{
  "d_shared_expert": 0,
  "balance_loss": 0.0186,
  "lr_router": 0.00204,
  "vocab_size": 15148,
  "beta1": 0.9,
  "seq_len": 256,
  "train_tokens": 288700000
}
Below are experts of layer 2 (counted from 0) of a mixture-of-experts language model. Rows are named router (the router's row for the expert), up (a neuron's input weights, with its number) and show model dimensions 0-191. Each number is 128 + 32 x the weight over its row's rms, rounded and kept within 0 to 255. Numbers have three digits each.
After each expert's rows: "gets" lists some tokens that make up at least twice as much of what it gets as of all text. This comes from a sample of Wikipedia text that the model never trained on. Tokens count by the router's weight.

# expert 25
router:095177083184135188132138075167127146073153115132105107160106103103112101074099113080131104106167181146135122179110156120166096202150159128091150135127113124168110166179089133096178060178069079157106189119101175109141094126094157120193117095122128105159123156131081167094080084109151098148130163082094138090076182114112096130087077116157119138070104084134122159129128075179114095134113124157167132118100150101101174152142114157088096144099101117166167109165177160150139110131110110158129180122122153155083191114153088078100141125144161137096181171115158108089092141163124176153
up1:126163163126082086126133118110135220125138153131199130135113127117044089119035160136153085117144156148110151133180123169110090160065123121136126084129148114098092162164115108146157099171069181161158086110174123192135091109112112121119158117112166145126150159164121111141153129106135138092147076089050106161099076169102102083157146089141116115130122146130090105141093128154118086124115203092170153136150115117066114097190116142169119128156123096130197105193155125135115059099118116166112105125131161125129095112161137145127138133094107073045170060147109141190114129160147150112
up2:134123133136122161075181122132079103153167084107126107081113073114118142152147102177140165147156076151177108124148190136160132076133139108194126172122076172110096185084082105113222087136155122136149111079106099091139110147174092154108138103135121165107141088166176161135103167156114077147148132112158129139159156202133175212140137133126195115100084197147080157154125133152148109161069114155102171188095156068145126158131116137158107088162151132169129064130154156098139089117120137099135118136071093107141126141143144114185078126140133138149096123155078128186126155194133110119
up3:165152076108107109117095130115085084049080085161097147119074083163136130134149140174081160121097130131125111084112133100124134038105084143133142080182095164145154119125144110178136086159153089140118125162117097072154146132155193150133114190134148105130150121115154157111118133117101090117151056102101127103168123130135091188208123152082149107169055132168100163088100169161156147096098069127131106166134081127111107138165109128097102199112115160116124152124141114163148126106183151128136169119111189148098029089127111155086087159129115127145131104156120188143167127060092120153
up4:146126144131115108111150117140176112110086067118166093101188145130130106126132091080101173127133162153111181096135163106147134064119146149122095113086139073140132152128112138131168204149188168130056115140129119136114091157152135113157120171154105093106158126157133156156080133077147147147084120162101113147113074145143193000142138108153124112112152106173124149148159164147185126104094091076165134144123150147098144180074218127152105153168139190119128122133098082146176155190115057110138167123159138119120144131137107160087144184171172119175122140098120147163131145115180110124
up5:166063148104121116112101079072131139097101072137157127126144111217181119157137179160107117116151176132132082109160132123173150206095118105130133132193095130191121195122109134151121129173149135113102155130105139157093151104152136171113062160085164106145105157122163161080101131121112107127140128130094091091169197132122098125107116125138134119084129090176077071103170163122192167109173114114170124118154075092144145091158128109110116109123115085123133138154071090138172183078056110098119121140113166148122139101114142170228096166139110157148081175140123103142164090184164149156
up6:130036098098160138064169128147100146138122090079159142139088190088165125102118096144135039150123149118158123152126098081124109162169059107137129104140095151084172106128098076088140141157119100197127133059107105102130109063115147129138148158146118088081102139139102067183090142110103116141110197109105164151093109133124091121078136053119170167126125077048146100140115107127083115117129111108135124092130141158111073097103108053119138111143072144165118176053130146162114122100098118118138125115086179108106084169126160139067118127116147134160152115082139117173134111146077139174
up7:146164091127162115121118152144148129121153116159131108116172103151113093083111106124075171072159122118164191152073178119113137101160131065141071112113108181119134165108141152158148137141146135149101107106129077079110143124140130076091120158155104127092125078154181108124076097068165092096133064120126149098118108118098069092121177130146099110088107125212081159084108123173154132109122088165167123156094126122183131111201155113081139184179106079164090131104089145149177205105136121136069116150127107125131069194124125062159132103153160120060131146094134174163135124154176171104
up8:119166105114081075141131148146120147129096127133140190137111147157123092146189154150134159084119123102102123155157116136107164135048100118140125180159167129129152102151193159039163159145119095107094078131164127102078121077124137134091062146112127114054160063177089108067109102107133156124127110084108149174135090173103120090127064126131123203080181114143124187162139105153078145115102121097115198122126204120122117132129094092141098131141141141141119147137145112108133148143096091109134122045124131120129160132187108179146042170174089108164148129106125122071121195103121125094
up9:092174154115104148119134154138140078113187103069190128097107122104148169093121068139168155168183156129141149073118140150151132157153123162172116192094179121159133187139171141081115050124136174110139149118105172138109123141104123087158104146129112167129111085174139162156107170156128107114120103163176153125096074103156155077134083140122067131126149081114068193079055131149158062128153093114174091095158062153120075107111169107116038061144138126143129100143118115116059123132083143156144119106135126097158117106096142121137068083111142148139120148130155120117148116090084076096
up10:071119111123122186044128119130106086157121108169100159123116112079055108139175106154107086134096174177105078139120153102130158154098085126124157158117070150201134146095080092146068139088142104143112086146119114138110146145185127134104134109163133145058177148156188147093059169150125152133195123073124097153136153049177106124144152175077179113171090113133117099109071116146134079125175139115096116160108137177186134105096142138114123104098129152208125165170113155133148154106104099162110090124095136095139166108146071164162138098105152064116127122109129151141098116083178137132
up11:115114148159142107139166119180128115119174158143155096126090196166158157160182100097204080122107178128134039109115108117197171142116125161094094120129089109132126145183141084149066100127077123112173125122168126118129098099140116175135077107163134158132091135143111146090103111146139115122168095139180139158127164144142079165117158128115150101118116079177155075188093137155111165154185104140099132142105120100102146120120151051108106135129137109099094145078051092129159117113138133115156103128173121128146116157175083120156128056082178106126091147137137173179109167255125110132
gets: "–", ",", ".", "er", " United", "°"

# expert 12
router:137097129129139066136177094180095138097182104198096175110148091126170048168099099092131147085154166160131144079140118159165101052105145122116120175091117136150158155077152166099116156149099126175101086150171182123175124116102144161072161108137093093171157086180100103149080100078106108139124108139093115134172110127107190129127169123138108074121080124135130174145130157134133100098133084166147119150140142064100190127109168074089112138080092167094106124189161141125132175114170106113077149085124100134090127128149093131143189124085149089134159155129073092142152088106127162185
up1:071107166115088126113165160099090069121095178135084101096125078139092121119066162087210124105173129113190102111140125132162130106179115146175092131063115094117142171095118142101082138121192136154154125132060066134164147142109119114161164182093129102151118128122129105139091120074107123151120143102135124112142089138146162152120179129154089150183104160133194120124125168136104184140114140122112100107180114156177133105131124073148089134117101188136133096121150133132090127080162160103068099150089173121195128116152171093120118062161110087114046097161149083175126067180119166096
up2:083094111098123155165084128148164108105128082135126163173142165173100101101099133147174183120156143106160119110204109139145134148120106104152065102171156120111149106092191115147135194139144102131130198123143111174154123126119087143205094141088169158125100165129165140145134080096162093172058083131162083119103095148107089168123171146130146136186074105156138174098196176129127127207084113117145089100113122162081090167144140133106131096126170195143147158132100191118099142083121163100153117136146157149158099130143134064109110156089165142173128184187094135110157137082157147083
up3:115135184155126150104132106154112139096105113086131132134175092171083148141184179159112085147179121118139169134162084115168133129070098146096156161158133131197105117120074092101089148133147113072169145183154157141108114096158094141098103145132114079140173123092111156087081139120144114130107047157155098173135087130102140113151129172063033160103161101135189139103137087173084120117094114092139196164116175177098114164115095081064114153071116095156146166120125162073107148159089144135171159142159140087054171157154099133146098138164151147114138145077164158160141142144109142169
up4:098113107166108097097134128123073129136129129175149137145148100112143096071140104162146148175152107075161164115136093119105158180182108126094151076155111134149094101062081196087115159118100135047164151161129090123117118172122167110197142134139114249114198120148132131099189100182124147131120153174163168088083103085073157162162125114087069151171113145121165063146108138080125090133147103131090128128145117113177137127079105147132130162090136175133138179151135144148090151118124132110146142140144128200094122145111205113129156139092105130146054176129148098086141081112119138123
up5:184142122112202179154112189148144133119146217147131117115118154172128123120103214121166172158155069107147134124134159115114115107092113193204186142099119129203178109129103160097078071132125167158096110129112093123151113189124149132166087123140114117165092125149177071114120120136128141129106122136123166087140022114123173143103111117115088102090127076109108104061121092104110144103108075148131139120165173139107118065178140117108135103116121125118174127170112158128119106171102147103103119118130109163103031110188142155145125120126105113119186134076138133116131119203113179113
up6:193155164078094110083170102172106154169090097144092109145126131212162148121068122103154136164115158157089090093111103159096137182148120124120087181169156100113092067128095109135108134089205140163120084158099126082111111149109082126096199097155115116153116092164087115117119109128122105171125110087112140177136118086092144156142131134095113094175123071085123103157126110149209117141139216102126157134035094123194127166133121149099136134186132108103097091117134153168149140149115111164106103141109161103123132141045124117140155059111136135154178150107115121115122152058155154101
up7:202091130123147106066138199147129171124150148140108131151043169146166092131144142120142151095109148095122109134140146148127096084144112121187106163117144173127108088180156144200126127133120167099109083100145146113163155098221148121072140110155102125162192146116085112141119186113126175145104113143157165164124124134109118110142124180091126115196102179138119208128089124070112102107135163060120131044140117136172118140151158126139149128072113143091113155134131101120167116169096051128119153139130114100097049157136133115189152118128168112158188101149123051124140155109114139069
up8:165151149110094113093136149187156230110046116125113158141157107109166164152150143080119122111149106113135095139180114170157185113170124056072138114086110144092146129112184112116129119132104155175167148116171127165109117128123140142174099152136104143178098201173158145134134130105124152091148143170152128108162085178126181076123123139126169125146186167082172130065151147060120107128163075097109121150124088101127117129173136165127083112133152120098112151184196143112184163130171099212120125104144109086112175141132098079084138131135103095108084122178150138089163160191115136148
up9:187110125102168062126143140155071152110163148087154173111169116124167097161124193119135145187124135146126142102122117177140098133127122105161140155166126154113171162146092132111143138135102215110075092146098154090162182178117124108069170166103108138138154046162133130187173092150073079136094112081124198195147118078163127119087086133142129180184117104128142115177153090158140088124112133105168071164127119102113091124134109133137115138123129169169076142137125129121136162128091124122119149081088088126111052160071155192120183125115110166111096159061131127125144162110119158065
up10:108161102158100193144087058196129131102122141121167129190117116090129097099119174114154150142054108109137153152099150189137133156168116152105141153080114201098128133147131084105054146134137166171179143142122127164111149122189175135139162144163140104111144124123202081168121147104163172093100090128185104122132071092150131176098177083136132108158150153108134164095104167117121107092084162122118118188157138129136068110107154076169139120122174147082160129103157144127131170118157146177161092131099146136123172125135109160062146193094139080112134096090188143100098149171185186103
up11:078106078121105049125109085085108071129132161095093146138112164161170183124140092138074133095088130123183173127130144075138125118108154059091179085136098166058126155043147133099128136078159128164170072179135122179157113172099070117151128105106163128150157167123129122165107142159130167139120159096131131095133120091147093141087134068118133092079098073122167126130097102156140177177120049149115162148135132160110169139144211186129107113170173116162080123161128128075112138152144137135147145150190108089153144147166125136052130148151134147133140144177114090117156154152145113089
gets: " 1", " 2", " 3", " 4", " 6", " 5"

# expert 28
router:086138135105135146151121090085141134166085123161079136114093144152173092078104091145109124120146155144166127141099114067081145122096140175154120074121132160179072110169096178090089076138104072211139153191122090136152057101103143114102116161132215114145112165107103176110079098102208117103154095144128094084086133174093171168167104126130097102073092093186159106145175117145157142118132173179099145141150151043102113172166122096137107143144082098075125064094140089083110129107181141106152114121115130122164136096093142119124158123126144123104114153078161116133129143151100167110
up3:119129147112140155098197110122131100112112093121143145175129146174127105192157169117170094115167153151176137114145154167125078115159104143114122088133117138174157128137147070121072141094119161100132084151168095078109121084157103087143144126090094143188131084095063110134164133152104139078147056142134155077097121105143187181175126115160124166096061111197123112133174146175111157133127107144104120193120125124130120149127086080115113221163066079160163148174110124140187143131100131145100112148142133081079153150174166123178150119198167192112186148110083104123135154136180134120
up4:143139125101147062107150151092085095159114127127166149107166164143114184175124048115105127146138063095187113162102171134156153144112168118153113093170110121126153141131120195113211137040104165122109187112137133157169142164173195131115102113194152181110163125170081170161119148145123163161190115077130122177143094189112095096171141156112098063122129156153152126126139116112138157139069205112109142101162085108107142110141134101165188141180136115137115096133119083095082167084082121160101107161122103143128069134121117154177122104126147114119113139162133191144120139115101070153
up5:148146129107174183162063151110141105074107167145089141132129167104142119169196157134108138156100100143130119125190142164110133121149176069098108102104130100114135114136146077132162143113129183092110178162167147071121147137144124161136114147134104135182043138163127102162156162119139148161102120124113122174080207118103129169193130082156149087139087076199130119150111092113074129171068153073164160105187172155120096175150108148062160143165155135127095139199157096140087117086138149183103124099139131132146113082125183059083104117122159115113119098124163183133165130151120164094
up6:150096120098073095119135169198210103106104158147124154114131094050160138165152121115156124127107130186090139164140163170118123133129143166156156122112113075144112169072127160126181117097138092143128134136177100139112110147142127141080171128119117095102174128126112141122126149134106180134159108120174165095115124146090113137165058145150065066130140133155096120122107169199173139181145159165138127157158203096113092113138108139101133169155115146143139115132100121119068136158134128092124113122151119068125148134168142098114094066139116255055059116157103167178127094146164200124
up7:136193181095105066130145115113152061176108129125116083123133151131192094128104135189116162083112067158179163129196110170163069154143142150099157130106115119194137130123106100047104123123095115123181127146121164113124093087112179124128195118104124154196093193161098132152136109141098130133172110148177106124074132112179089145126169135145066104160072209137200085108129158123099131134161106131105111129121123138144100131153134126115094101167102133107099110158115113077127106123137142130096125159142105092082102116181131128101102073096178092137188132103111159099114203160184104150
up8:128180153101168120128099137167160083157097171084163158077123111104098133071068121184083090119120097117081105119171180104119153156197123126080105133140171119108164165094143133167132055177057165126113178194129096154124139136134144095082153120116096088155165154068079128135137119174080153113123206125104157158176093131183105106152131138125111088126146114091132070155171101104164117146135115099155113123103093134113129161159076077112109162106162155109105125124186122149107097134104135148135155171153143106132064100128156074216167121149165060144111101115113113093088093118112129178
up9:121099072092183106137102089078100117158112126174191089177132171161115139109076113154155050137113146133129143180129163117112160127088103139143134078113134177185128120108054153140156137058109171062052085117092100127137124109144086102097098105172155139063131112131175150040151170136126139165053107152149109142133128150134150193137126078111100122125134152131133149115159108197156141144119112135078133120124139129098131152101169131116124146100110069130133185118123158080168161133144103056155195131160095104124148182100153190133173122122080105132133121174091164175128134099152149108
up10:169129145122130109096129180132154117149075131144157082101142143157111174178144124146111121125096126134118049118186144094036146134136134115100039139180112109142099128111162115160128119157174132091125091093174141148102102214160147179095103102074140169101122176047140158162111141166153185121072137119135136165137096151166122111057117178171169092116113166120190100120114117112156145119208157155086150101103103141153091131147132101141186139113158097176174104119140117152165117136134092160136074145102131058131112160144141113140118148132189168117069139082176137120182164092152123130
up11:161126110082097087099092107132129090155100124083089144102088199057183167146124091127109113184125180169101176147099140150070113150154119057144131106116137173147116140121161137075107101139105145086123160127098155136116150156193135123147130105115132176138136114182112171109120145105164123104201135106138142129146155172177176099125110111161170159119150186135098131082065087137107119107090147098137111111117066112159141162167113175103107140104176120143151052144100110166204123155177124145095072143133151137120179118114129132172143120136053127193111072156080157048091081115133144153
up12:112117162218127188100123072188118110117118196129134164143108090162109126103052136077106123164211091123086099200145144118162116164128181109097103141128102119110152162167140140086079143126164116137161124148068171180137156146104143184187131124194102112156067140172193131137161097151110127106083140175113150210086136103179103080105071150115120122142132178135119096146128135114118084096115153110178132081162125080114071130129109174168136134145094135142128166118150112106158084101105132114127136181159151138155127142168098153152088071122146110100133154083091094117099077130120134146
up13:163133127146114117119141205121151107070127120132133077140133139100082152110107133137119132074120112168152131089102132159131143133131114088069122093121116146084195137122105183134126106134169098121071143075118178120152161130123169179165063113113168151079177126176126116139151058153145150117113142169136110145160117101138158040059176121086112125103169142110115070133088112126129153064098095056135117132080089173170144147121112139092156130207095036080138086109169111105136126141178104141100169106075134159158132116120068145124108094115107114091083107082176130106125089184109085162
gets: "\n", " (", " \"", "==", "===", " $"

# expert 19
router:100134179137191089102155082140146087168169105097128104090074164129130106157111087143101154124156109126102082132083143096129127162056148063097095129124160119176112176095124100190150089093093130114178137137072124142120178150187148093168117114083120177160160092146147103128045104154159083157114117133125161105047116107063086129141081114140098125158103124132088149142172094190116106146146168116110091089129133150150156132097125157173102091179113090148168110173127138152099135095121069053107072134115129100114104142078148142148111069099155115116084084122107108092173115129168128065
up1:118159105105105117110106111094161142137109092111077102110135112146105089172141097141108171135106091129119112147156083087054100114114113094124154105114119105127172181199126184122161094174148131136103097135125099128143123073063115130097109146147161085099098160157094117147078131061175088066106114140195109168128093112144150102181133095163095112134152125100090171151189140075136164117149154142127072088107164094136125089109155153143105174137109086105117161127125190163155122151149085145146123117119095113142175143116136139055133255104091151076117056121105082159173176137142173163
up2:174152096126104163221126115132150106134079142110102052103170177165120135124154163186128142093126093088157111102136092151148136172132055077067132093150136119125141169093138131111060133141108105126117121151160112151140155069187109079134161095127135138081147076119086145181128133153156179142077194131122141116110107144080171080089168089127125148113197134135175167135102109173143151105134136142141124090167144174135188128112132096112176113143135182141122128105124177051153220082150093105102172079127115139193100131118132096106108122119131097106112152107153155107094178079165109109
up3:166129142145081092100105147132138137175157071089101124136075190154140083116111097146148189117111111094127130139130071208159139154118089126152087148135201129114131118088149122148123067045157161123107083141117092116115186152188090074089158116100137143143100121172152131110087124094105122170132112106117145136129168152097131143103089069094100106106068186118090057095114088143128156151088146137152154141125100096130153119140152081129101134169130060057094179144185129105125122113150083124116165150162095127144091105177112132171088120113191067148146081139133168096058086163123143109
up4:136125109183129152147124162125138164170171073117183149174218057081127166151129079091083139079165121108123147138159124093113103110098107109106175089152176094149089160096107104139120106094121115177138054130091109127109139065120159136161135044095135053147121113105060143114121093134199144106167093089128146130151125155124165112055128109091152130124167109197145135107138135155159146128124153185125121145095156111133127140137126158160098105136154057147153181133120166121146149066141104100176148134138149112140111112144100116121167117113148101128105111227070191152127119151058127103
up5:159063173162135059129131128139081134171115082122148157130146152124148098088066152130193113138100120122063133120150183159118127149082137118164091121121150070110087161188181155104156120128088099124137095168116132086051149174158150110113123209082064163103117106141081154124110105135163073116114151154145154079154119125139130159184139120098098126144118144089113167108127124124139103076106111149160173204108106117111146127124137094096155217137082089184123087102130147174151133161096118141099129059155143129089078161159123076124171156102125163089128128093190131112086065123133142088
up6:130163186162152105078143159146089104109103168146091121194143096104128104109132102085098124125079124125105200133148132154152086155131129122136174173138143096077161137108105129161179157179084116115096052135173148138102125135127146134124134136140114103092151095131082128172107120149165088127160095162129155128132151141124145178149088139144102066112108170104179195139174132095166100103081090155150148084076155146071053119124150107119115067121144151124171095116144201099093117152157096126138140081144112148158112109093164105101186178111049095138106196120124098089188168205172094109
up7:113134136089089160196110131086116094188185076154154155132118102110126139133112135112114140128112110110098148122089087073130121134071117144095123113142152111123114101193115131143099162102131084122153129115121057158182159156131074129091119141103117178121127160140182166132102072079102114097103165088101065059139151186140146086126088101155144071106158097128170110124186132110110144129115082109111056102161115211129078120118164132123197083136165106125103118073148110147045088167163183124058091144152135163101128156132175118125083115105118125108126113090123176136125141138112219156
up8:092135081109125106123172085109134119100153105123169085117141095096129106128156116129124162161118078118092141071153118116119076091125149095122177122158173123089130188126095211161122166127115105178093097150110131100205104142126114125053173126098103142154123217131158158144127138140138136098191144104129112095142195096119145168179124144167158176139110124159173074162130063067128099103149119155068079130127116183088142113159084107125153130162117069133091187092104139133100098158197165127130136081146108073119183126099120136134142130112150175208139146090106144151103152124143089056
up9:165132159089122089153140163134106105157071125128138150185183143155166104141206111143140135122153206117147126142134065142156118148164138130172161159133132168167114128154163099193086110093135112086160133195084156144121126157120127123105123119099169193154196117092145118143168112121139088160075121146124087176103112139111082119122132111103086081139138074099097130159141075165130107060162153163067129120172150120113129087123100127137135110078096169102147154181128136138173128141151112128133146110128058103124105178143105165086142123189161147121116069055113055098138140027079126090
up10:090216108143132166136082222159124099128142136161128126125096130114109161150148088091128179121130142113110148121158081143113138125100092139066103129170138124146137161066145133141083098134109148169138104083170163165115175151153130138097103090132116098154157093134192120184142126093142149105091070096050169114149149096161119139034135110132106131124112190135132123125091114103072116099082058090098116191122197186126124144107141131156131107105159097122064117121145140137213155126106152133106105107131144148155199132150120106107148132148058086186095088071101136119115162136175110087
up11:145107142135176121122159082167098149196073142120185156105081103145127163154163098103139105057124113119174112142087154183064105145144125150110154125131091156070118136125141113087140096117124079067141150108159143107113096110133168179079120193094122163076178128190146106131141101112124146145115112157112141094129061141123071111200133097148085120183129171110104139167110101128137092171138179062160189082123102148123094159126123161152115127121118143071157119106166129133091180085113162191089123161141113136137085190150103072130163109090132135149042082145149149164178099111131100111
gets: ",", " and", " that", " which", "),", " or"

# expert 4
router:105171145154108152126148099113122076086145108100102090155105159120109113062102113107163126130124163133142165140126175107108119184126133135129145116145125152151173122117084181092113052147115146141126162127177139134077092109069107174165083147169078098172111185152086145076125089190136162143166091116130167162116157122165172117093117108168088081126131172091138072128137117085108119107179157142192121161081137113075136166157130152096094109152097030071136121141183106154198159146129134121178183110116093129098205115134116110143157137148085109104119194086162114098093088137097179152
up1:126116131122139110111099038155100174108162101100107047139115101110133096135133116109173106172172135166099148134125130086147139129134129154111181106113120124130042122135090078157177161117125179126149157162177103131130139130136108092090169135147088169108073181143164153164145117176138119164117031151095158138144133103124077143151096098133119103193162118161191153049127084147138158151107092147111039114187125131095139126100128161092110164059119151135130128125085162141125119070122137149169140166111101106090080146124084147094061095080150101156127106062095105157092109169151134165
up2:118154104179141103144090118110121133101097118209197174170121109155126162221123121113152153114126065105093153125096087134113194134095101114183106122180133118149142152154159153158121151115112146139128110125104134225116152084139073117104147140159061101075097112133111130127131185131149145110112134136203149197068147127157169153098089102152133112137159145130132152152122097112079095142151150028179097145105175125200174122169088143152108122083172177084130075124177099148111125120139055110075147169125136153137161134147163114166097098152129157145151108104159126138121121121089095099
up3:136089065144108119119077126101132186150208077098093104099173132130152083125076146166159103143146092119156094113105155135109127082118130094142144116100113084143162144065057089163084111120025079171092104141121187131117129157112092105111088129096110117121054076112046066130140144087149130120097097093134127137149113128146126178151066148062161129138184118097101163117113120164148148110105117040126149138078209135088138155126122129101183133164159143118099116136090108155158122095111095151114135151155150139161136085117191091127075092133112121131137102154106112112149112098094085148
up4:055130068143075110095145087130048126159129101141109131121126128171153125102143164175112177167125168177091111148120127073175148143136059134189089094130067099093106110122136135110120104108165116184126138117149145141089169119122138159143086128159085107127112141105136131143140153101116096115062093102110072161145175154118131143111135096131108145097108122136098100081167082030138133124099177132154084137147125040118135092130071071107138121137135115147123089144173134129126080176157066154164157145167177077153165063159073138131129162146135086195115165118160165129124129053144091116
up5:070130113138115165055146113127146134133111148086126116211093135157091125126144147094120192068115114112110119154115118097099170157165087061174128116120157141088156112154078117137116149099104150149145098163198153146090120142099130142121159157135140133092068130130111093190109170039149176140119144173104117071138106114108072148099173194130100119173076114152108125066138048148084168141105107094095143116095087182112107126114133099159146071168143166173203147145154125183153114125071171106141116181162090114130091101099126122124093189114130166125132108185136091132112126089147140103
up6:107138101107148089127122083112142135108129161199154123118164114065066151144114172127097138150184093137082061125082114064114130151045150110093109083084151133195096206181142117109077122091086145127120176154172079136088181188113168151083118128069108167173155153119156137067142096152095174111130133150120115105152110134151143171108164134100142117171063121097106097115165145107144147093130167165092092185110097146110163094150139182124182068144166142124123118129086107140110110126108162103177160127101162094093128138113148095119169169108116173141181136136123098068127127078126099151
up7:115168129144075131092068054153143136098189081114127139181137151158122135167134173133173130174093072116160134178119155076116053157120120137142120165127073158122124168150100140137213106150127075095095048101126110155119094158138128161183106099102091110168157157128164127112125171168096142123147176195155137184136114106113131139146135091147196134079208043134070111143111106186120115110129100149154145094116123155099118100176107067121164132149156102152106122170116145151099095136134106124150169150113078097114154130144109137183123145105161107103115123135128158210122123142073129176
up8:178142112088122163112159134043128159109158153102142103187141166173107132156151117093172092149107097067171175103129151124108135146070102092105190121137132120121106155129136154142107171138196130157136139191109157186103148126121145123095061152164150128119047132153112126134059103113147095174145024110171145146089121124122113127136117140098146197150156071178142134075159128068098073120167136141175098112118159097124160127121144125190128155205083191102148173132173163110114100170114171098171147148145088131097126136094147139166134136130096157169118101129145124114107186150164117100
up9:155164171145117120134145061144160126099158158094133141089170105167146120134134078102133078135124169136107115114202147182148069130150165139115121106139129096126119065123150087141117135142068162092114099101146133132108200151158141072158129053169156149099117121155163189173089156088136069141065162119110136098165200135126147125118127091118138091107129172102129119100167094134149141131111138150118143122141130145127118122123126102126157144183123188165168134175174095201141223175100109146113065180150171104124173142126085148053152107117104132095131110084088100132164105080183157062
up10:139144150164093196160160105196172143152117041102122099068172098145141137092153133107170104085093139125160115176125116072108193148102161150146089121122073067136148138134169080113134120150125126150187130113127125141116149171138122132077146144198130128123109152148164107155138167106146092190131101081139099154186094150127148109134182168097124096223085107187098130100132136124178084099113170132116083140153135189081146104101164141126183160179108084119179141156153150126084120081155132130118150176154137146126115124131139107088127065181114108130136044099148136065118098125117142154
up11:117093126098148061107143118100109099150105141203126119098201154134090081069166169073096104119140090150172093131111158164163106164129092104113160150134102123148161158119163089115145168112102103135150119126087144126090184111069107094130114099170191139136186145097148109098131100179163185106111145167158108111114177149116098125108184103154030135179131160160113137127139122163053118151183121096184135211135134151080138084205168144125111093185137119142140111144137103168092125139151133110149150131182157144170147150214111138124111164155134106125086093117159132157168145142175132101
gets: " ", " 0", "%", " —", "0", " 1"

# expert 29
router:110147108152157148142150081161142100120172108135116157099073158075117146127138083159089127124118135145081160139148097130164095152126156082099068179179147177096164130158105152103160087171143084085161079144118098110115135154127112171148119138096182090186135169104150164128153088107089090157155100162173123104120158084079075145145094103128184134152072129122109137111099076193171153115097160197145119136192084188178179160174134148157154107140107151101121153135142072112099119150168183086151068144194155125108074056160127096158140089096168157161141133144147121082167125136129156120
up1:214123133161171153175126142149137145130141097124175066123131140148135128159198088149145141220106071152138160117054123099133154095106100122085144065120122134153109108117079140113075108101138102120136090151081145174143135086067082121116115129112067178057149143118119126138163143158096123119185116117171112022157130052084073093155121115072122107124128085071114125125146177110108157133133105108113106108171129115138109190101114116128159120133097127118130121114150129168067092126111169122135064096123171094093152113173134166139150124097138121131147125145137219129126124210110122107
up2:094188204149068122123157128133127151165149043141123089108107142143136106197142170162062130129126129062100130173069092133095156094132133122140107091146077114149129176131185067099123063184112154158090099115108172149147157115139093122161159057142127100119133044162095164140132114156123126127119124145200148131158165132130105135094159159136142134144066097078076119125117112133064154147147145103153098121129126177108158103104118112160182109080148105139137217096100094158139159134183114131106150163129158056134112068100143141087099160053142138147148117140106131122113104120104086108
up3:147144130160145149130208195151102142157117071106071141170129150086044154124157175142161168070187118117150160186136124125131078135148114091143131123150087119205130101161094099108094146111102160145126082187101099146119079167138110099138107104131094119103141162103045076130128166146110076158138076165065157090169158147083132062127124085098165107118131137119068139147072130176112124140136112147099087143169181103147150131153095110153144095156111056085106171111067127133153141114109086081114136136122130104085145132130152078096106129139176070080130087128146144115129186116117122156
up4:132134082125158125089109155100114113089119114141170129127121082131117107088162161133152094097141173165171148173162100112105124134151180155208058099159187194105126156106130138173088127153206124188089120119128147139165181144106128182147148089118084120156165089138145162145173132176111176093125180165130158146104143119171102114108105099084105141165081139182113140131059102103103145140129145105138105068119136133150182087107160113097107057128128087108118094122073092078103128089114108135065081179099148129141109074177112121154122113115138068095119104148171105158153098185212129114
up5:157119133114128115100168142122136170138102185163126124109158141097142131070055132116160121110083043115161098146147125127124164097165159189146134073118114119090100157154199130109139119076101043139142093107112114135131127087124154206141162107196159087118178121152068166124158125106120107151130053183102121117116122110107136140118136144114139114101131221173121153150174104149204116085156150181154071166111155132143085094141089137148192141141130076177143094098161143089067089089136118131181094167143118093098082129118131090145126132172154108074114147102136094145091125104141097087
up6:131110157097124121074102082162066160143100149120116171109141133093096143121112167132155120149067075119111163116147094146111065080131139116143125121118157158105085120108170115135144097117119102175131150065141119154097119161164139121177137096089094156149072116112134193137127173197133086090147203152112060129081154147104132117100128165182149104126046103122133072098172115130190121162134172164132076149132089158073139092116131130137067050110138161136197134088150135101152127149099115184136092110114162068141147097148119118105045155135191146134116144198130130177168158104139101140
up7:163101174137142128041114152090107120090075181134095151148088133095050127060122156121079194084158153151109131128140075154183092099140110127196090149131148181118109152167078175096152090107138124114161190122162111169116099155128117129150111161175140141169136134144109156132172164126116089133169094173151105117093124100098162094116101171104182093143093201158123142109092168127120183139102069070107121103141174106145127056134144145104165153155128113111080137146169144183117132115126142125165123151106162111101117122152152131129083103128182118095095147182084200144079095151079116104
up8:189123161109098123099095089141073132115119116153117111134078076083051088167138090148179133137145065172121185165153106166132157139185035151097119125135080093092142169140128108121154099114128154171214107109170146106145093103113128081165164081164173121133096111117112106073107101166122101104160094118154098094127163174123191117159091077133122149120134088145102169080055137168099148185080105197118165095135097161134143129133079148095144129166100130147116143113138148084100117129076142114069128134134113135099148117113087128121102092146134065160160151124088085111086136096181110156
up9:100140069102110100109128113138172181156124168127146120152166137182065166134112155175112125141119072180056106105120148093175113095122111181128140136169122118130075086120157136094090147139203144129128141127191143187150136029130202164138163162112156129157136122095083135107133106182140149069139180127165186145138175161128080188128085154117128142125161127185102099160132138159101120146169091101144126141125134154152208128103091106133110090143116124136128094126113197096078081111138131088110100101096144119156076148157171063130098153092186091127111152180129170123095112129096099100
up10:101071105115182058152147120136114090170083169125143136166121195157135096128129075120140105154125134120149164091107162127157057112088058112118094140142165074070090144141105180151093120131079134198184156055092111124052128133101146148115147103153074083145105142065190109153195143165111168129124138080107075156112107167140131086109149088103056105057131099152116158089162155159110094101169109112091079147147129131165143165126090139177080138148145112061106136149116135099154144140112162076125175139133149152129142129130101136178125171127111107097140139150143132190152138113116132103
up11:137196125104122155107098133147116138157110125112193125069103116108092134144119126132113108128141127100157137099187117165123156174138144202109102091092136198149124054108137151124083142144114118116106084099129174188124142088095119131115147131141126100138145207105043102147062114124113131124144140131104089121158159120185128131089162177129187125110128119139125075048112139166109117096158144155121084109063136105134128114115105145006176145088128132152118167163126150093155159146140143070136148117107107157128135121148152122228138153138162044175199128114199123111153128095114154137
gets: ".", ":", ";", ").", ".\"", "\"."